Experts of a small language model: a variant of Muon for the experts, 6499 steps.
Below are experts of layer 6 (counted from 0) of a mixture-of-experts language model. Rows are named router (the router's row for the expert), down (a neuron's output weights, with its number) and show model dimensions 384-575. Each number is 500 + 50 x the weight over its row's rms, rounded and kept within 0 to 999. Numbers have three digits each.
Before each expert's rows: "raises" lists some tokens whose logits its average output raises strongly, later layers aside. This comes from a sample of Wikipedia text that the model never trained on.

# expert 6
raises: "-", "The", "P", "L", "A", "\""
router:518485488476519492410408511500500510480527511532551478508504436504589512480507517483563520552537458512477487558538495499524409498526595535549521498568416486548505461587490497546479536554486462417539526511475587550380522552436405458567532561430580507430511382536426421524533403527581433483567471482527380499448500471592437506566510433582474508498556378461450559521536509597454533482417403583537467480499540474527515541487484524473457480535537416600426449564527504383547524456502474497463574469443502577490466529475526518454508506529545443403514515463469459501452448471473406447
down2:486508556515511464545408477469494479451551407553557561415457579561430508463553577484494387494479529492512569557450466523442524550491529499537493529547435521484508566528445486482598602488396460483451550538534615499460482479501546622518527426520488524525534530506558553562504482510576579525520406549476442501544440601584479470474457579493560530546472502430521502583575500469416435465512470448481526466459439469557507501559438511380551532447502512517563487557516458507575561537554561533509394485477572492455470453503471520507575444515478554534493372535503496546519517484491477515
down3:572439515480503457470601573375487434510492488428538475446591575478491495574398498558456470548461541516401501603497471502447417389548466455524514458482579459508531573484450508484446477521575464519579495419444496482528508496490518484544483449503488499514537480487435542485507478520438488448599576530596484396493464435532466492479532435441490502632457638450539490563522482469558511533428515480528525407538519371451441515469536589506490544491391481503489497518496521520504418458534538470527492465596624566490577523545547455487405525521468535444513412496588511563502488451513542466
down4:420467584542545492531484474454442469571543547463502523517516508489487477458518485555534487484468378483524434511439522514578486454525479523565471485539577520550521512479623507540428397528549528519581560492574546520466477504482554520533551461467442443577527458432564335530579479503478548519506488541509558519578467491485447420541419455490589461395566476502479519503536402510542500578523497476508454471516413463513479375492535507446452523504549510402494531448552496475599543503533481570549501417524384475501538544502550464510495542526489390552514472394593566564572486442530516563
down5:457548483553448550443397507522470564485420463661520447595498567432468426507521552533520484487543487499473449477518410504532546374500419466452471520532448577455432424485519474436498476511478501401484406453362419505431569505521508410473501382494513463487458484444465455532460441500521488455405473443444395547563524515451522425528457520564471438523443507437598458526544503477543426420479580463518441504535492538571425534542481465501472514481537517426491517482406493461413604552475574446498490484566630577497426557544487409553511594481526508512546466444495446455503529584453525545
down6:513447475461454464507529529396566512492497607581481536536564395537502493475491548425540617508451521565490552464571466468473465460479551445531465517514464528489546493496477568433506443529540483473521485537394542507490510482521446460436485530423527436611491587521474601513534539507486457476487525370447475434511513477545430514523536564518562593525525537564465491433545404460451496435540491609493511510540619496457469528511405499561306464525476557462544422575641564508511541510476484448501445573537535560559640514485446514533549620495515460547441630349530539480619529428478529523
down7:490432459581572576521591444510468400468418521437541476433453474495432519513459485489440421419541496479502447516467536436511536518501460423458455500426516595497544491431486528452522482421462426437390541529557525469540472506463513522478569547563468506451598532569485468508468486572472532522517496548527509516367548475495500504411473465483436560508520563365395453513463460499480441485430495431516466493428544429508552584565541538519507390542584490495458476545414436516485411469428495560437460487495539480582611469560484496483502422497498549515510508483485498533486572440447506500
down8:495418500525586606532482478534487514424539404446513511479506500458548592541461437422446586471507522492516542523519545423473535454528491503502383493456514560416438527552441500501506479554518469509517434519452497437485444481447572459459404518495567583576447460517446529469445515420457375608457500497541457447467468459621543561593641518568544467537526462518528601501532576548616415480502497443463490473448350591495509517525524501547469522554455545457524476522489514515520507528557455522502576518541472457461495530485502532491482496501406560460442467547572558493407535547551440530
down9:529551577552531427531451562557485500483582492537528496522587514524400511529508492490500534559571525397557501528551435482565514441519531475454436498477487531546432513494530538445489534497589572478496514575459476489558569508497529519482611547473469583451544486481522485523464541592535519495564476571439578505454453517548580488443481553532583450461589532455447476528446510576486494575598580529586524535476552437433386478447507508468399417498446469594473526497482458519463485525492464422391485433533534482481416555509588500548596580468478468526524458448564488461502486519451576551
down10:488439445508535443503566520552496535471466492520487456503470508411467568473586513525472540579534495437440503502521546486490441423613487458529486516563477425545482507587481480507469500524397516532494421546459560487512426374461461501509487502414472527510577505519463562484596544477479521459510471464464517461514570481497529538444433424481477474530547524573601519507503447465538548475446415416528458510548492580500396451430484520461417617518583517522563485365492444467435508490542580435542500513431430641527518525437579567438469577401505475541419519569432510420472490509579452544
down11:487448495466553550547498477488488480495483540517492474537529565595519423509500426464521486452479573486559536479481562418583461513482515460514495495497535567569468505436518458514606504473511516487464453515486444493581387529534421538514528476537506501460562492515489463546577506429445498484510446516488457533447597516430473485537451569477448513477599488532606533517497432579555437543403501471452522545523501526446530504514501487504442504531436474527578543419422506573539480464496440578547559505531396605520481477566540439419537399565453523455639456543399463480511413402464560517
down12:584546530477445502532522490591588551539566472448467455525573539554545465533463519474498472558458466466520556531539536477524507549502577471495450462435531462491501537471595501471450531461528504450477507518453568496551461531508470498580470485557483476458508445495434563610443482495477465561474473532519447518524492521486502426552558487416510478473405524524467516494564559435464481392460489547509517497533519477544465450465467499446530567433596554414475540443452525431406432602574575502503482609472455539493500475570471374543504554471417567466510467534527478543492539445445445507
down13:466543551447479484521513534414459539481574458479523446474538491465433482515415573436445456458467475527609538523581488506436543411524570516526517534461462535469499465494518468486482432485482478529417489477476431474493434516509512527441471376437513637556497468580550490519503490502517491506455467413594379454511540516521514490400538486549505504546488597403515497540507491495535473566507473538562420496480458461536462567538503480506496492559463506473527473549544446459474369561496504491477404557442579454488448477590430485471512516613462543462563556583495593522489524448524486514
down14:518388442443530512472426499618506589586452408520509492523451483511438531536448474542522486550544523493528505491572431476567519489488512487538529457568547509492496508534479523477524549524545430496518489469471451478519413491514481546492613460437526600501552455445511627513462560509415490597539500410593424493559520494428411555577595474576436488507470469418501483488422542403483514530434421469541566436550530451535507487495508563476583492468407536501475495477491479592529463477545572534466468443541572507491426481517404540478561447486631473571524512581488429551573454471516481436
down15:467518450500498556522467559600473526516508511588430481559493578488531465499478584594551463584443483509521446488525486606416541586398477351413508468483486485488413399519453481453492529487486501456486539436513484458503502572492535540429504553432529440524496535546514505475459493475487446491472592501433435500460598572587478536505441464535529470428418484570604477521525468530429449475553591484534468457553444574492531451561411483472524577487543544534504527442496505525440555509484478542490540534500421433503600556446545446484484553536501480512620489507537520557394495456469471490
down16:379556475473434400473445467474477444519385505471543430534541477467508399499464494479548501384385492542459461544425567575516481576589505536519507502472585488456477471560461461442554514584531547494545508526511487511489510463522614488450577474467490497564473534460446466448457407486530496526546488567443483483505483580545488527421559421535454465580439586528428458505581491409544544377545515566549515537432453515504477498489455528524455466481443503467425516451473436558517495558508577503348460483500506510441449518498518478454485485481517523520604542493556444545488476527501496559
down17:499465460597571519485477467487587473540594559513550541593406478496486550475515452455400362511562482472565394427527467575530479406454483550494448521422445501448446637537518462516526419555498481456558548515470597424488478539446529527484486355465511471562543444456601567505510489457497511554488537579511501556478548440523476505472560512447511531534455534486482596557491462495429454466504468407533452473426484519454557542496516444507526528483416404494449507480466443548448522451554427545520505422457478483501440530537496461476452417521443423457471460575469481571437552450471465479
down18:497565480522513416473444441505494480511483511453560557559449460400452495435409501530603516503511483452567568591547453488530474573555544543462534442427355446446470546491495545540498390594445539543564531536563512555424520524454422509347475436393512443519537560448554488535517381474485577424503535485469423445554493494464421483432525561556541456488540445563480488524539396510504626544436537481488419572525545555532484617492447459506466517539488540511523557531531514473524485505528421430560493432563455426545519455461479615530505458537447481511463519488519473488418478489487507540
down19:483508500599603500467546399492425416442479508495412542515368511536518523526535527575441535494500558469434508537555424513578456550486511559505586518612568540451466580642430566496459523404523526465533448535470520487407508545438467496506510509431498561465584606526399544462464461464544562492447578560458486450460471546562514503522497455557489427430574520546530515582522507570533570484445376446465447455484500538504499436487454538403543565480519546521502494510581562437467578445614477467578574446441464443501484447510448613531413557560486504450523511444525506618401518475534381486
down20:490486464491487441396587464497414572511483557522542465522474534523548492475455552521531454520597499476454447453513478487479520574479436563484480478510560505411548482543530505562480584547433445491428494403514377477599558457453534504542495473479452508560479455490518560520594629449460526426359498537475502539581494539500553467494499502484495462481537408540465494516547530495545443489586556525500483505509443467511475390431492547480555504468520548528518423496487664590502464556529572494524515485512547413518493484462529521550441489489432438525576511529520462593530559464543479526
down21:432501573497549556539540514438446448628444465489514535514495594562475561570570564482485523527486499457451506513440450502483543512439438485406520489507525505499499539499549587416437505565486528471449584526576495509506392530449514534388406535589546456514509510505539426528456507464530424531600480496502547406453542528584445505441563494507527536599389542509535626543514469477477480505472461436540486556522494503480591529474527539410493504498507521503452494471488460475473531519578459433491493574450511533529472521537533443574589530545448552453519554530539489606572469459430496445
down22:559431481468520525559471473565478426501598492523538454594403448520538427497466464494518500501523444511467445574434499580511544509461439402431484486512510481552440466433543501517385491478553509522544534620502420555437490540539509536501505501495582557510464502441601525491549501406506594527481502542517496578476520509495470445531434515498454466507420472544606491496489505484474376546467507520542597618472603553426478525521506439364531532390509452453467526394519428451463595528475497420513462538493436462489499473494482458527456594490441455542499505503433531555442494549510445365
down23:428513490485493521463503477469482499502499538462527497471448578561473484531478552507511515435520501422469508543485500519514599473492546551529394565438509522582594445462416389447520484473538484516496471474505431423539536506528470535462485510500505504492543462510537529488473491529486457570508571440594509496495452495436477501488552444463549486510548531554547505463512535580544570449510490421564453473558491605413533509436551400567489569502497550495493510578424540490450508477461511536570575415470563528598466623411497488461516534575455444503550441533501348497531450460507487521
down24:467576544518510599501535451512523552493437415485505461478445556476531496513521523516568466524560543607487564552450514439524469506523437532510512350418492424463549549503509475545502490528460543481502377545480429601531469524487441480524570548476521527518439483558545553554519484534497481396519487576555539517549498494482530446440438447605591565515541487480568487400586456515544450499442473447453427493509523443492432621475551496564471460545386420511478555589487427559537457547512475523478490506430486475597507457506495521490475558562470550478513450536407545525521471501431451492

# expert 5
raises: " and", ";", "ish"
router:417463523507398562557477520520497494470567514533474420479393505537470478502485456487535535552450508476547531469497458562536554563495509519446616468481483510487561425520552493548564547524524415491438526610517546537501419474532573528559425529467480487435480439558529462536572453450523496452402433501537527459429514553501540540524502477442494461482498489601524487557494544495484546616484463539577512498529478487537588541489565447496518539444465474600457422536427414528504538505530444595524528495377443552463483504362486486377515549618500567490519474490597421480478522570544604576
down0:468539477460513481537478420572504491483552523552443516464429473495463560490415468442504414490485560418439610448412536488451498524483516519521555458529494544532464511523444591544576432520411512568509503472513436407522500497497565520476557564512518437570559537498442510371392525464378445501511471492487526547509451522589537586466527512609474511556527531573442551449415385459550516480518515563498500545475621577506519551549503574608462449422537426542495558521515423548447549479509461475527550442535507478569478543540380453525543538542444541505468536497491533500499448487457487452
down1:538448427449468467525508499492571556481505561510566507441542430443564489465568493496427525497531580498547556539519417540507599556509523622531551472515397463508469507595488624542481441469510558488495527479525510515453413484534437452475534453423470499528539506497474527495517511495472457468433567590520456483441492453553455568606413489470526538578563479496549456489481607507477523526534531479517432504541425500468480556522463445528581536537585506432444459536488477510439520539467514593504425562505454463462483480447564368498493426556556499430373639403521563453473581487542397413
down2:505455498530508487525575377499468582519456513559510541402490472398540464503565580537609497498467453480439534524501561536539537487503504512454469478470476451456399364552596534528578507443453464429483546495495508563580555579463479591589449508568522606487502521526396500363527456519501466523516506459531577381535548417532457517509472418485386442514491521471523467596501541432577533531513537505609438546588458497437569460536553517479546470509589484472437549478536604564552519491478492531543474443514501518468595439463451473550460515467489517530467427380464555466417474520489526430
down3:347466508579512354518540528454471487482502584468586409545440468531579402450454500429497613461535397570441548515425583540537506626529533463586574487471517517464526476510520496558544578544561499452437566517443502533465506430562566534501438491553377501460453442485479469446510439475393539416512459475501545501482521515470501491506453519503534483472482573538550514458519523503490515482508457538438611512479515489452466391469524553472494562521388573614557505479608463419523540410529493512485436410509412539481427462491620440501505535528478528468577550495474477484492483492475523457
down4:436438553516531635466509465447512467485385456439500454518421505544486497435509526559486500500501538474544473476528542493395541513575434521494442464474493591497463495528562543492522473524525527533483477489449479525481529460528509595477522602430517375547384498452428439570532579554507468621487525518444534541479446499472461482538528498367503451470506526511499594564393503494509568481468460460507409468533536441472561514478585468428406623425468545481523548506422575533462531526500441572567491520502509615572451449490481437478505527451474502505448611545494430479631495514478449579
down5:591506497498535593506458505490578532388418493491498507402375509487545517515433475544410512454401529455517425525531440452545463552491581518501527439448473456533524419514506483544429500539515572470488498489524511485458444484424438512570509601616497469575441498556457540538417468439615531549550479468523447525504506436458501500535564471541575506564617467543453469453421475499408515489491492572482450556433506458548485565508474460510469459517518446558518556491553649469507498514468501549501565575424479483475475485464468556454567465440478504608462472586413530582514525489556490529
down6:530502535499482412489458465426554464530557454514450527472432503586415429505433382403531493520486385461445563533553530517515501585434462467489502499534475458489566483436503431539456513501464542515471537504478497407576555502524448515490520445471483427524546510464482587484576493518543498462561559425458425444545540522450449508494418478463506462460537500515530449524438500512465485520483466449570471497533582525505445387548462562502420428585463497543495542519517590456424468441430488475482470546499539503511539454505589508512500462445502466538584396470469441497513592493419495555
down7:496473538408471551509579431468465388572552632429450438473495447532523465439489501547397586554478497522429508532487566431532433486406550568562514543530589424484453468628516535457601480507485544471482504436578551518466521445419548451527497531466447584571525472455474550449454439594548520544533504466494598369542547504455507495577516442469435529531508571416562552440414538505527589437461527456454510473496562557406474553484486468597501448509453480484515549544356510529501496520501457521519530529509418468468475529522473465518558562477465498603404552411518459543486435415433490566
down8:418536433540486546433599596477449609602440561549457583511561472468515416562574542510563529530530518511321504455521506457401554503473486481474488540477485473451534406540509456498516600574417534443528547533541501469557450514497456462391543552564597461601527471466548586464454513395496492531566455463451524531561460499524473518510526499530442511480524489475486498465457435520529450430498533447543538555574498441544538410442527543510561555542517500495497514563583470501500467481492507369491491566558530558530499560599468410546516534483462490370437519437481533484561499508403511483
down9:526534578558485415466470491532481519547449471456541425504518581406599490459558516546608508497464582471444455560544404526491478519484491485535536503507537508564523538448540544468535525538478500507439453451512463488478463440497413541486547585492484481606569437507512568451511521474502454545455445519547540472531413595482526473509439548503555591548541520542354602460591448459441449480400490510493524539518391485490503500485547535413411486489540461496515475566544528507525474474519507561631421526407570492475530479466462541471568416506500515571553511423491482559537507522498482443
down10:541616544508375471581538551596514410491503541495444519524495516479483487574447468516461501542573493574517517509443480532514537442560448518548492539526519438454470494484520507452477617527558468468569482538495462502544530576486542466455458423535536483538631517480498581554533540499412435519556576522569561422508619421524481536550601520491500519434520511526521503393514496518443440437487524529556507477478583503486567550471523464458487567570600433491486476500496488511435459565438501434524495496491576522439567481626536602506496511429428498483600502491429543495484456580501501482
down11:499516563496500552559537434521484558488524494511557508505474513370557414532474506466552519536458465478436555428486497513510536410456532471559462452535510464520431514449439539498563569433438411552466427469442504412502518500442498461507524508401538588547473531435465564456512558491595456454473493457526483440497443495500558446517463544559501490490572508486517483450433410583478628497522550541540458445507571569600507525479557547447430462547451429512432455469529573480580439489599500541552462492518474469484558525494545488452521504472496570471598478426466516528491529599496413465
down12:440477478501602438424477526467523512529552566498546487533498507388554497522501401511473461448533418587586409457572533522468552579412421491530465415526434457470527473409452446465489498605455509488579534463449591465539440426543499528430512426426415565522384544547458583515526476598488498521515504534548541541404539610547491503540497481591520460475342434494495410472595567423512547538371477456442510468513457484509495507449558509512520521423435484493481526538439345417477493605527463489519538655485529597494433536540519491558582555509533516458513545530534576631462583535527440504
down13:480518472501506496548447539480461567571497549468546565524591522506572553520433477469512432507535502544606534455519537485503539431508488484509554610465520517528588482442521463474451520532573472602521487555491443465405451546470482511517626447455576506441506566560587435560526492536530402471460552483546440559469502490529501489468454441489482550397484483499519518530598532508484486522477479413411503514460487578550448529494471495481531539518487560471480475492434441375508523477451444428530501467478577498468517408519518582488463561530434570480582516522498530557452517473537529413
down14:443429396459403443455550480518479417439543522430592500486577512419407453457541416485491493560555617516484471452490608542492434502406548513426495538512520452558477541506411572463561523416498571476474506431490596607476476570428549515534529578499439461476473500573471464455514432574409499515489488466469489512591508404485460535481519490471461430544539427453540474420489545498523431464533390562424419517514508512492499453527492434532473579483489484526534594475401489524534475519471498474523512508512414475577468543512449533492548468610413486515455534473483443529479464455451481496
down15:379426476434407488491448485555529439471528575572518479493506476462511618522499458558534448486470522437548491474438510447427411508523525567509492507416458424504509548466468485418581451541491465560580507411442551452523478478482432459491547509451489525431504474658478503547523512512567560528489513534533527548552502470418503521533558596451463525453478431513467567519539480465549470545471550532489510413452527417511497457464513468521518528547526527472570612438492561514453477390456492513546484551491550520487536470506570477496607462565576545426524533522496538393538472364449511529
down16:491573585625468543531406573489504517495483567496525459530487515491505535419432507470521438465549471476480482474493503420475469462470520492511462538533524467548427425517543455528447546603454479557490460499499551429477524503534492478519456454471620538563471438482500492499484581495491355521520494533564483585419489471540518520428602575460566504502497433411494471439502468409579570477479442496540548503511534545482511494501475446533481551484521560504487380527480604533513525496476503533524459522528523592627461480564508574610542548489552499441515519606523509524482522512475524567
down17:470532501508548488438408592595550468446510464506479445505472439530494464555506469617571559531481455499504530438511522531522514466500469581399546509499591504569404547486608399418510467499550524419507592482590628526520497444447510496458486455553461514434420505490519542516575479543476474544411429528495548550528553510485494446468585486426503517437546511542497507521524514441472520488513506491494506483513517443525521448534512511473471511563512575412621476496487464495544535485380532563436423467480461612543502483557515497487531510425537474497391397527518478529476406471470536486
down18:460449579583480571425400498485539422524542488444512392428509484526572572468487528481470466486443478484501448417594479398505534477432516485506435487458564515447484576501485501500648475538468543497454526485491508524470457581547496519485552490496464465501400480495598472504467518481500550456524445564410400463482526565522479554505531475480501477355466485532486453406532637525485492454427490502510459577526501567640531533578527515518510501471549518392473528507607556526421460522456510497401460541462481464431509516479576547497412437551478566515491429522424574457411467537454438463
down19:557563503475515457563477524603551505469467452545495541531419527502406448512510526542517544597489598533547475407448528427486581492555589478514515493411582533496433552505395331498628415466389600501544560511543535515515423416505415516445489517573487433466465453569492486447563523439460474549461477537514536492492488465530580466455528521503510529473529539468493554490478591496416461538469544481561456480539483463520541549690581531483486494540463488525398469435522493445527517522452466461493537492466493508517505557516491458568548597468523542540404433526501492482564509486571444516
down20:552498464484500581556502612478561482470477655479584398506430524491540495370467502444459511540554528621501587452514538473549454542410482468555529532497513507491466537507572486469510522491511464458520533489453496522543489541537503531510480467492525613597514498525542592426506413500489494539527548506519413446533467533510595530540535383496480523425436487490554528502566509487429456527514486517415468466572495476560537468533454502580471537420539437506485573557486543572484474545483517603481602437458543633446499440509411569457540494544591553519458474496553437542497546461477498521
down21:617494479487508486563535461587570513476542532510522516471430501473446489420533584460555538555501451463455514471521528515483507427421514557538514494471502460486512483478527469500559407512478566468435540466479596474435529548466520507554463465570594548470533518592560493395511573398414525462605486506458450562564551449456533525420505596471415535559464541414454438438579504497439573487453509498492432514423465522475561521554529340524448516569484542364413527537514465425556498403507487498413512531475576523515543526513414521489479591495458478484498483528554542387424495575460480532
down22:554486563494495439447610479525460557553456498466566554473457493510559537537610508472427399430507522526504462534517468473572514565511484529518438466506497576457504494614476461444566449480533420529479380590421415481402515497488484534490459523575454500419515616408482497484440482436498541392542490508521589447516591592572489455536387537478483497438456548524564473545471523483488528460464500321497531534447438507475475527566465488488511488455498574558570487426509467519543529549435513541459544512510427529522570542438430484625504552514454540518386617462517424570468512541521535468

# expert 9
raises: " and", ",", " ", ".", " of", " ("
router:553439462411522519506541505483470501580523474518526416485475459483548490524619543474479460512519524480555459530531463556554415498465504487577597425451444387467435466457519457523516434486450466548501496467435584481445537548532381534428487431569518515554494489560470432537560501539486534539460483455578510467361452468592529410621574548502549547533459522404472395479509450483431502509448399513514489491496492462556446488451452459438506465505525542487483457497515548543526573533511392499526599467523525496553522532499445512386387437473534505539536542426434561488464507512518389538
down0:499456600384586481456477392454418546503468485470453434466623492517604557493479521513496474500536490602453621472452512433532564504466543453494522584529514480459426519527490479519479489527552451393654497434411453603528553517528509445566478546528548500540417508527554498431542535463552492530461439535476438445466543483467547465454466597481469553551570522452607576426490475539500450527493510481499452467494459547441498467502549569477420505460590461478495514456534500604476489496476420459464559486508534528514496583515506506481512494505517443502530556528536539517516463489498473546
down1:423549531568495405578524555548495640548431481513471582552564489441457517458493511553413600474450488540536581442545553474434504546437484516447476344453430470494483388557540481534426491443515472538562553469498494493530434462451432403417404529498547562512482486574416485568417428478513440517473504455476554428445492561579508501549408523518488498494575515548519541529503575502432462497565436548556561579495508486575551482468549606630465534537485476525457460463612604522591592562469482460560491538535542590526491528470547548611485513491541537408565546423545476501476550516480390482
down2:452429485439459464398508499470573492447528583552566542495569436471421457511427538517506607594444536517386530562436532530526428547511561472441571618519459544536529489494398488525494486617507583463602524481416492551483515559502504502463536439552462446551496488522477438491524508444387457526455461402505561540519568495477536508423524470536506515512464535489518460524564512533546524503542500483470449515525456554465477505483477422546483543540529563489534485525467540541523401527457498464555532535479500609495494551615569566561511517530535381533458500422606496482462440481565453423
down3:371440488455501422521582522503504444463472480595513493448505563390603537487490489482490441463572570520546493395502458458462497509505489534525448519530530511519528581537447511565481524565515523621497460577481488483521510571498536398544445486583414415564450492461461546475488486456591483409532493424491473500585530462490494470456501560433510478502481380483576550458477480411454488446554553524425525480528486628563477525407429548435560483540515486539507458477434533477444470518602353524495433519458537562495561518544533551560522500601525477474496480471574508464497514427494495453
down4:522554380452535547492480504543523544425528536551496477471564479544621461528464476551516496487488435596533525495626529463460606495511467465494491454411484429448493517473463526436436477398468497492500529473562538496543515466491433557501555519555413481515389536564492582510575423541586468550556463494510493517441530485502525440508534484559499551566544486506497447460471527572502523489537595483495458438511531496501477449510496517454456451419485480431500457447543490465434402518432543503567549516528514490462457443528556539401495489573563535527477590508480446371484467473517474505
down5:377527478384521524519524498535521486562591518561466498529599545559524550520415505442474452594484500514525530506440423454523495497383494467465459486587414398564488433584502476423515588431543509474479431419419433450538451545515482446573554460529557517493553541529443494500403542410448615486489496497549423591515487512477496646535628479601461488547486504528466465474555500556438541444406422409525469501420480458573436434479488459601537473528483500535555495509503522592508626542555437395536583436441415511619572495511527538526455549443576488585522559554518453484515406466457513509
down6:504429455456479514495531513497535503530554533426412513555546509566450575517477456530453578542466583484582430474509390557525407532482491477445438439543512543519549572577495531591534520500460448554489451488515556481511526489506404462434562512491440524437427566499470469516572459517470588501447438437519462533520497567543527589552576491435483484455420475564500567535409454516505492522591584452555582461412574538503485425428517564589511489552571597499446505553499449498527498502435549481422421489513466507475554518496543463549491474512531557425427513477424525494500454392465546506
down7:431497508521513470574552544549526448456461529513500412489503537361529445501539462504453439481453610407453477409437567534530542490476471511460488510464490507470526571517465520547551513381516509490475552525502509545482545538388466446523533519524513492512508517521455550487516567600525480485425626534431463543514521432490470541532517532466527486539470567493524539521426394495525446544527495470511535583520491524535447434522414520442479454590580517484556558433556360513601530529450437558442455485537500504554486588492557460571438515492507480585429564546449505484578535512539510473
down8:409475540600460410494502500518551468548527473507480442519481501496503491472531549458617535477563472518513529455483510496467537511465591513540496434499499545595512457542448443474487475496509493594454557583397540439447474558473470459498509544617511447525531552546516446536457528529496430537479518539483533457441529490427506465433485461552502498565498483453505363466460521498446593519469572537506519524564460396549455534490431556494503515495502421502492436556610405452548480477508483464419463541590448531508527615427478516587587416521394562495475434532539516484497528606447530586
down9:522513423430469548434457443465464471527465582538487459498514520604554471510541508500471490495451503550469448569541474510563479486508518457468559501459515489459587423541505587458567477508469502507538551537553470502518415481487493457489429510557517526514482456440496545538533505528486467528526521440521553608538504481546526456488524460537509516348508510576454566391440471481442518488436498541540408490510523587477564540464459501463515458457458523518507334538578508469433605569557560526544507581570541496443517523492509504465440549465430530513493487505441572576383420494540531477
down10:536491525583482520545566388592472463455566456447439580545535429426527410416484529553460557557462510502467535391440476588497455603519524525535444506587415569528500483517526449375549555463509513500501513477447492483440503433465592474457522467585521396498437466472471541524471601425483457513538506541499453551562500475552557539493462587440450524454458429590443521461452500483583485474535561496495450507529519438529532503469564483529498594536524509431457374435418492446459516487462431561468436529573512483564478560553488483597502473548432580561477591502475466531520465584505530456
down11:470504563582557477579412448502433487504508527568538449465489441473449489588528460519557441472510542451505533405422463561519543397513466509526508448475510520547444485561458579526509608473497438476500506504532543452564493593544456500416474483507506494557574541566447524447544457534473564516493565540543570565422467442475460516532584419509450499488563489473494508471580495405492545475508417481509507519454524493512477507450498450527501430491457448509445470495465515450547492441479463581447479460485575482476497530539525552422467477449597471515476475491522461430543553519478461420
down12:500509454508554527589523494585443455501516464528450508548520471547600510503527481509574466412482475494442508515495606476491528470536470535486478493536531486473481474556456501429520521422467448548552487603554540439526573511505426509459540538487546483522501456582453489460494516576414566468546567535537455451507497532478459511510518418487371429511468542531550512488452483510479541497428487427469548530455474499521478491524470539495605450572566458542464449498432538537481457462543526420403531549499486521519539485421630513539554516508552491500403459583471436572528456525489472449
down13:488560569464492492551491385453539470534444493587575475455540481427495591477545529506534456512402520530522546452459513484549472506482544585446501521443506501572470583508408543489488448530543425517455452581538524548494491520604560562531495516445484474544415485508488524526555560480562506541494509533468571425484442563557482586534553468490427633461492521480427436443538564519490579477489537493493441516521463488438449506446484538546560463540479510511434480518436471468543530468541472530552495502479354459493518561530574432509503469530485455478524522508480556520438596435535442480
down14:432529547435502553458481515461584445515453516527510481570418555478576462449557473528546491548461598449536517526525529486535496434381523470458438484530491498526479515409602480508458507486485512426550531547471531512565484497547460513562476490441542482530524513539427516552520516424593509527514414563485557538531509609352478471505409546534465517623542463523430481492558446509505500469504403540530508516486460551471439447516494551486528603501577546425467490465501587554521477437579517431480522458486536493556380431499460519452484503500531532509486563491531512553520535508500532497
down15:413478523513514500459477553528466404534542535646500457541528430539431493560503515471473533582504426591445587500542509466470504453492384476528541513514438589502476537553533479432484428420546585535466439465505527377512429469630567436450473487494491573414498491540482498450529508463469483475548502478655544393476466518558481467520538577427523481467509477497506604475517441609478486574477453515566411519569408541452532473414436499432539568446508529484532515563437513487439566523472505497470444528494500541460502410497484521556451499530479484519511491535463546571486446493461528504
down16:533507568551532481426479486507523491432522417508487517494407499448413456518478496548358567491529575401463507460385503506514421559581481424465586410513495434520490489391456474453479533439513496511408477463503541473554520465469499378487555466436502455492486540534469562474485534434431524471466502464474519517491491503602524513564427542546415521418460584424507623501453521487485445442529398506556481517462534493644498633446487496480477519564527466496524469525406587461505483476502546472542477506509559502509512493435413545505443447504525460433454447546502505515547449500542499493
down17:506451567514491553427485510519425490446332475519440535431512421427512390666583486589425468528467475545424569606460466516398456449589501497431519574530480541547515397518464578547486475555459510480464489446503456543468547523531534426535542473515487498563465588479551562512606407520478472457480464518473558473395563587539545504389512540460496489503460560566486486471462427482454461448523487505543503561466492481520559485461527517551505476488531482543503478467499516484509455509449507424500415486476439438490492490500469471543493465492481459529461501535495482435531533480529488536
down18:544519512425536513453399481471483451605516521490567450599542632543464444424447506455490549458457493450480526486519526563496419481511530462516562548436435593457444474551444474496484471522526448468516577474489455503557657440408525441342478447395508532474437498506459577492515503502499538484535519490568468454435491471535497471556438424579480550558521456553524592516483428501476535503547483568529512529555626529447580493425408468440520406497444482479467412602549528585593557422506529479469447495530512576487532567414434479520441489561502476506524422500506434495370534450509475553
down19:452526525473387431528580560474495541566417410548496555476444537491382425569398436514418479502542560504449487538472524561475478554500423539540499516463488488454528551430480503507564589625509510522548582494526435506451498557562521525540529551546481585508548556553445457531552532484426462503508574498571547498487551564429458451460560480473497499478410519476607557416454502564464476482432487471540590505559511535493542538509443491448466538527421521514528588565480443496499492531542418540493427438534533460500439464524537515537363478520492496476505449549517541454509491488468567447
down20:512502578399508509529486466440502481494499510536568470542422458536390525466544485492490463469551483489439512513439477546438519536477513413472628479552579528504554449570543538535525482449529486445484399433453480522478530416534402488466575487442503489471507513466564480558554584508596433472610547500522520482525449518447469570503543521549454551537531493487575446567517480484533480464534517488465497389562632575451480447511402494530435398474530539504577573461419460485566598501375503524500411552517448527503454532430504507543463630462505401518526556462468469529515479560465548527
down21:496492522436512516496507514479479510568491420392418542521602497410453452536553393485529560531468502411474475522545555387546415508440464448458441490471545476519471509579520523491544459565596518492521477522506436509561426449444550439485511468553488564534523563555505529474552502482549561486453498524589510595482471450575505453475591561541525443480424480423440538575488479453548471484562479458528597502544575547589447549505458485497506494532508545501430519507610484520439564492569428560544544499580497470577531513512499579435502489516478481485606544509530441534519445465446505577
down22:451465520533498543530476486438548494460474532431582457506500516548513534617548501491510541571425467443470424496473485517517518457546562411480513619532527502531495521518450493430475486486493485502530518479602522543526453554564544520487444557436532476525426499456487550474451489518447547507530481373426546492495488486524557535433527500447594555595544533477479556554561593582555564576604440529538441540420597585473550448481547530448486513446455486509447508433455488485448566543432518575528543475476521523502512472525593449493449476482476455635452494469487492533545460438512465548